From a checkpoint of a small mixture-of-experts model trained on Wikipedia: 64 GELU neurons an expert.
Below are experts of layer 6 (counted from 0) of a mixture-of-experts language model. Rows are named router (the router's row for the expert), up (a neuron's input weights, with its number), down (a neuron's output weights, with its number) and show model dimensions 144-191. Each number is 128 + 24 x the weight over its row's rms, rounded and kept within 0 to 255. Numbers have three digits each.
Before each expert's rows: "gets" lists some tokens that make up at least twice as much of what it gets as of all text. This comes from a sample of Wikipedia text that the model never trained on. Tokens count by the router's weight.

# expert 23
gets: "s", "e", "er", "man", "t", "en"
router:109113100115129106125133125125104125084115076149155138137100135200110146150124071146093094104104160125158124125147145157112137106123134118131150
up0:066153177129128099111137121142117132144102092176120092137129129105116126118128127107136095124120178140143128140103137112129113177125122108159132
down0:122147108108152122124150146142129132109142114145128133136087114146129117160095119109179128151122128119115110173108129164084132148115116121131099
up1:151100118107139129139155103069101159087088148126092110168118100118084150142108133097123136116074133108171129086156158121156121119138096151153136
down1:098116108144113152119118125160132109118192132158161124070145137125170090110150120093159137099152135125120078124130122120129153118135122119150143
up2:153075155134148114193095174081135113117141098125131083121146114166156115128131112139170149114107116159126160129141140149128081162120110096118168
down2:106170122117141135142124135152156124149120118099103158114086116097125145152129109139119131113112115165160147137086121128119165100087149169170113
up3:098150137142128139090152144091099149164131145163161150101106122156086128129100142139175105148113174143169102145190140104126081068129140143154151
down3:110126113124179151092147158149107118148133140085137106100139117187109143126118154134161158147111116140148129112176166134098094141136165101155124
up4:088102113142087134157132154145159122114135156119143111098121130082180106162125187157113083142099112132155118167118127150107096129182120112131143
down4:148136138131136149135170112098132131178102130124099139145135111132094064174121153136143116135142162114140147096150130132108144106147093120106146
up5:153126136135132116129097158135129095100150169142140138139135143131094150142117133213088147119149145132153130114156172149125137157113148121126136
down5:087099143167106120109110126131103143122128165118157112143135144129104135116130140176115129112129138191159114156189130132158087131123109153152176
up6:152120134119133118147146089142115128158111136132131129159149140138088112115136128173173139109121139150147086093097137138163104172156125135148134
down6:080159092103127135137126114144141102098177126072147134097131109108115141158110108121131125109131113134112150133191097176140153110112114097157121
up7:106147116108127145151127100155161126153122110096166091100114133092131172126130155143112150142147129140151129159091118106138159126134162108141066
down7:123111101138125070119122133110111099080127143144076141194126123131140142117121144070120114120105120115096089148157139114129114139125114116130159
up8:149138141122097126159113131147150121107126092094112115145129144107115180117142088112131094121135088155131144119161106120112133125102114151141132
down8:144095141169133093140140158126105126110135157123121136079141123102120088133138113161128127137137131092098130146138134159137134157110090172133153
up9:159087136150109111125179175134148137122158057129140137112083163141103137148120147137146127128108134117118101165133102177143126170129056163122101
down9:145135155107145166148085123136132108073082137126116144098139109097129126141126098106139138159146170116127154115115157148139111087130117134162101
up10:143094141101124162162161098120151120179132062127097096142132104045143122146148147090124159134184162130096089085115110126149147161132121109104077
down10:099104138112101177114125120120131151114082143113124138104104091080135089150131142112123131148153104092140160120125143122148152116135159117127116
up11:153096159161088161145149125146135127172082116121161099091107139118133127128138113135157149092106108157135115127160140151116124130148150137121111
down11:114091119125106117113137150121133119161126119124088139139121137119120135111126108129124097112133142135118138119108149133151151160121108107152133
up12:106132119092149122123149159136095136158152107121117114156094163123091132164091144121127078111192094142125164111125089167116160177124147126108170
down12:104143128153164155137120124163166134142114126128144099119137125141149119132138084149151171125179168164157158149164116132138108106116093111094094
up13:130077079160128117173079096134135159155107086143114174102076126137179169121124111140086148120146131114109103157116140112143158142097118109102142
down13:106197164105133111148170124111155078102147143125139115152135132082085068096117133079099140144122113129153104093141126161126128080132133135174161
up14:109083151089152136154107139108146135121120092128129124166062115099110140164173139133157196121142114156088112131098139131158136156126135116121132
down14:093118119158203169111135118113123110125149149128118134156080111082106128094145182132119139105130146095116142108133096130133108112128097116150148
up15:128112095120124129149141169129067163097107163106117121108099150112141149138127129114140091143131173094148104081104140123148098142144140136143134
down15:140132136126147126093123123124104132154167143150103128099144150169167097096096143171135089141144123098139117121106125142097084114081121136132120
up16:102113140119144132127143150108101063083110137119154175130115133120156159159126136143104127153132124132158099133087144118131120102125110123123112
down16:089132127142116144106140102120162152154132135116129166115091109146150096090133138142134101156163106108148144136112103128100139127115154092099085
up17:151144163146123129114122126144159174080136105165115124135144138157171099141148107109117222088132140087119143110157087128146112159145103152138112
down17:136139109081144148135106109155097119155120140158146087119112135124101164113066162143121105160152120167122113144143155142097125162140141131108126
up18:145097136139155096143066131103115093152156086148130086197175074123141118121096134134109135124151131156152138086132135125103142103121135134132132
down18:149164119095104154120152123157108097123118142145120170120062148118161158119145114135139147134118130113104126148133092127147137139117161068098123
up19:126083099133117097175147118140090088141120064132130111161097125178096146141141100135155065052119120120120173142150117163132119113109158152154148
down19:149142105139100149161131136107143146123131085141160127079133137127092131143163118250114115105123096119142146135123098130155135131109143110151121

# expert 17
gets: "s", " ", " km", " mi", " County", " m"
router:138103115118127120113110145123125144110085058163152135139102150198109147129114079173096092113100126138151103117176151141124155112137140140150159
up0:082136104144146101128128123113161085147102155085096133128113115129123094155134151111113125126175125137154151125109113142150091078144114123144143
down0:113107127076133128116127119132076106092131138141103132124118153126128166094126123121119131092115182120097102106141129104122125160114111128060102
up1:107137111080103132108099126104134117092132110106133107117149135130115123150085139099138137139115129132109135133128109145127146110139134130115170
down1:162163119146137169137145140151115119135130130117122106134135147095146096110187159151150098070094114099073113117120119114054116132119111115101127
up2:120148123180119147121102093156111128123159121119091098117094142161116153149114112092104091131131112162153120153105105125092120146162166099152155
down2:107141149128120119124165126140152126095070140145091117177153116145135142117145126171100139160131149135112131151129117146142145109130153115102100
up3:139148130133115093107132150151138122110102114126147156144126149127113154154143106162129105064129185090114133103125143112074116153126168121104125
down3:179128112138111127108121152170116128140134124128127133134122142120122149102104106139146131138139119156144097140133142089094148111152105131113150
up4:127106113091135109152137152122089155153148100186132115187110139138099147138090107099121126112070158113147100121114115126114129157128150157090116
down4:146169110150102112162124134082122145099106147123100121080137134161106126174172149134145068180131184120127134094152129137132123092117160114142114
up5:101097156120122118111163113151162125117126177113123108155123140105139140155174111123112082104146129130114121108138106143091090156135105118077153
down5:165127120135151144154183103114133154108134126084120128135140141129093162125113116132138118142131139166154171123109146114155166114151102089151126
up6:087171106116156153125118129144115151133122167184100120151101099116115128129143158100089124148127148097133089150098159167143114136129132091139177
down6:162130141122113137180147117126170129150146117135131170137127173159112108144139136090129174130181132133104138143102128112137149147121107128153150
up7:119093082090176172113129128135181113130165159108133133093122119126125097112116168107116143145153137115125110160117127146096128135119124160112146
down7:094159123107136117145141146150118118146110138125100143141139082123138157108125109152178127123113205142166144154169142124141087123099107119144139
up8:147119089089137107119146098217117114130186153135163113187111132113152162083139092111183112105111133094102129122125129174095134129100118161140158
down8:132128115140127109113127110121128131124063151096132128145148117136137136145111128081132104193124127160117148105133123150134092146145139147115092
up9:107130093100111151130139173097096124138124154086111104088160136101098120140104160083116083122141106104166112086109178181110106105118113146111162
down9:144148157107162140140154102101129128155121136121139134158134122132136155144179111169115152194112162177170154104118115142155140124134126160133142
up10:114103103152142127117134144150133119155115091112177174113121183148102126141116128154109103114055124106127122124103131149113105140137137113144156
down10:178099113117093141149116118128129122082150095132169122119097121101152134166169159140102148124106097107128098173094140114123107114127129138118129
up11:152107080123117115110169092112113113113136107121155123112131101124113150192130142112070095099135125114149146153100099140157114124119132096091131
down11:167138143101141117139131084175173112108138120096112112117125160114163183175142150090158143144150095112108107118141163147099088129142130124117122
up12:145128116116133128115096139125134117121151095148129084088152106136134126137135122165148090122168127204130128150145125114145148134155142179118144
down12:129148121123153136089126130130125113122083125135116132138126124124151086144162164144116147133159129109124148167099085080150160182113111094123110
up13:100084117111140126122082137112063096109154136168122094138117135115118165127109170112122118130161131127145099126099118126111076153171139108085103
down13:156095143129123124136097137122152132086116149130135129098133163130139168148151121109145149150140140086143126140125121102141078130130093160121143
up14:130123134132128155059154120130143092139123137096114140131145142131057112096157141103148085138159118151148099143112165113099129130113137132078094
down14:170136158142122159140084136152127110143137114101089151146181144156077130127110143169117092158133128125144169087102115051116089096119116092107128
up15:141165116137132155146112170165165134146133114104111116110128162211166134103129127117124086135112115103171102113182141132128135160162150115126152
down15:156120112138131124148175111106140118167153118154116128120083104180114171121114113121075148143079101116149167114109119096139113160113124116179114
up16:121153145134139090081148120122130152103118103125113101114132140073114109112069130130106134150122186142086139146093124110182132123157107153148123
down16:123119080108150166104086097087152123101142116141111105150138155122134089127142108135119131198163141140138178133087106104147101124133140158172115
up17:099147106166100097130092093137106101089107134126146124111120130089091163151130127117104140141161132141131126147091110163109154103178160150144157
down17:120129126138115170118108098128148136129131098141124140125116148065159121155142118131117153207126139119106135152131101141117128153124128133179146
up18:113107144087121154141118103104096145146175152060097143134126109112116117138134120084126144135121176120124176125120143130111108129129080113132116
down18:095148095125112115126124137129128105093157140156191130103172144127141132137144147121132152116132117120121084109112137151153139098135119110080158
up19:116097147151148079174123124073101126121111146157095090103105065128165106139107110106170138088099138140164140160102109148168121135120125144126168
down19:137083125124122128168128164166156131141101111117140144084132134137135166128178110142088154107128120100119129112130143083132169137134144125131125

# expert 60
gets: "|", "-", " |", "=", "===", ":"
router:078107130120125111112128130120112130129121128127145139135096141128123146155122146166116131106121170148145088150147148147155112113155156134110145
up0:115156145135124149148132123145101132128088136152133114143145082137167128140145134172113118155112107123120140147093098121150139159138167160125093
down0:130098106158133144129143131110104173111134099179117159118119126111117124101099108130132156093101167148117137120146100119114146135124119128122140
up1:139154157125145125157109091164122136139152114176147122128127127138137127161139140166119137146085160068138094151193120142085068097176146097125131
down1:125104172124145108096189127139135150136108138139131141139139140012130124123122156140105183104169152129109110103126153126146178128137162138150111
up2:129165129154118118082099132132130098126110101122101142154123110129141143132087122147128132124126137168129120085084144137174122105119098102125119
down2:176104117123142090144133140127152120143139096099150140140133126155129106126183092132161163122130105130111110129113130176126168145113128155155110
up3:134101084149107147122143122128099128156133112148105073113168128125115091099116112129139112109118096152164134083152152124083151155122117102088134
down3:103104152129141153107188123146142075117144154096172103090136103138141145116113116112125110135158093124116127164139135151106143171135116123098117
up4:111079106123139157112079162142120127092164079142084136112144120131166146152108149090081111120131167148133134130133110116162110118117133151146164
down4:131102156137094133132125118135124167135126117158127074084126123111148131120156161149125126109136153165163105078158172124071129102137137116122096
up5:115126131134128139124104128130129110135125110131181145120140112138126158119125091166108132105141200085146164133108132140123113133142117184127120
down5:171155106131101136100122120116150114121182152138151143096096106137129081142114125141143120155158094110080172144155123120115178124123136106130108
up6:121107107093127142170139124118145153147119121120174164146104151144150105120132124162125083143096109102120125148176157142140100142090130091168150
down6:152134131172099167153127134121124115158127123099114137155140070129141133140136158145153142090149096115113108145146138124126155112148176155125125
up7:167153116127119131153099158100130138098107127141144204105103110125149138152117123169124131099117171107130136099133149109175108169086126151114121
down7:142099168127101123148096140112119193158074117158113137141148117034137137149126119139100150131125109139136127089088140150128155098099100139157105
up8:149125098103151110118164129134171144122105117124134139129133100153060128060135081158137062151068157157165117097092108111131136113128101148125182
down8:124087161163119082141120136129126108176125127112138157122139127134141125136132162119140134220130124169119116121074106099176122106095071101130125
up9:099136137101106082098094102150119171147106131180165103175120143137121146109081110093137097125111138162144115106115162166088150109139079148107132
down9:119078137115137155120129167138108108127142156171144114111097109135111108130135138145133139125084147110139087164164141118146128183108147152142127
up10:108094096102137094127185152131115163102104136129165155174105152130132112145158123170111135106129129074147132102113141106112140163077130114104142
down10:108099150144131124152117142126159141120108122153115151142115145075138135155092160093147121084119090129103133117075104146103106113120156163151136
up11:120149117143127180134125111138138117127167138149130116119141131124115155109140135125101115143105092183129166118132085099152126140117132121128115
down11:152113099129112151114113180117140109141149155157130129116115117189131100120104128106158153119129166108121138127136143100143118121135139112123103
up12:157139104091104098107154091114144140115126105127091093169129161149126177164114138129125108133132139135135109117132119150079144169132134116130152
down12:118189089135091158135097151148115166118110153090132149131155134152116105092100106118129133097183102079142125124145149116164135128153122150118071
up13:096107087154110114122166105126151105106132138135110119115136127138109131141112135116160110157140122151115122056152141089116141108122111142114133
down13:148107137092096111104131143096156134156107143123106148160132136018134123137120125132127114151130101144148093132117147095146121117111131093105121
up14:064145111145122128141131133126160099103148124154128132144132139134124162159145095124096133096119152155144111140103100114103154143109164110124112
down14:109104107124151122148119127105120133114111142100119118143160106141133139153151101115138111123154105124158152203102080095160160151087133130090110
up15:143129130113119128150101152115120113086134118152102109137098098125151129100129142085096110095094127113137145138153146124150087114173129085104124
down15:145117141108159140131110118122105133168118148157101131169169142088120122125158150121112105151118135141118097120090164148124115143103164142119147
up16:135128131108147117127111144123079130127121122136133118133115145136116113144084116113083156142126160099136065135131130143110131136127111112161155
down16:119088128169143157119105104118157112106139095128119134162076136112152130112167130174145168123146122135128172108119118128153103131117146129110104
up17:158123108148122126151124141130140161126089126146158095146107098120138139144142121105122129123104116129129125109137145119177114125103136121147122
down17:085142145132138113104132143128128156085159142105116095080108132116116094128131118111158132133125139136143106118143099103140106132104110108151068
up18:124136147120123097150139139174128163096093145101129122160127126141128138146079129128125120106137095111140136106137143131164095143157174148080140
down18:185097113115136150085164133152148119133089147126140128185159139118145123093110096137145139130121077126112073134103126142115136140116120135131147
up19:110161129106105095084151141122176150143113115122173118124120149139160133139110120115073137138157106098131106127107182144086113136147108115133144
down19:154137104104119139147133115113079109121066158173125148127165115031104124129126133137114146109110104145146087129140158125131102103134162133121120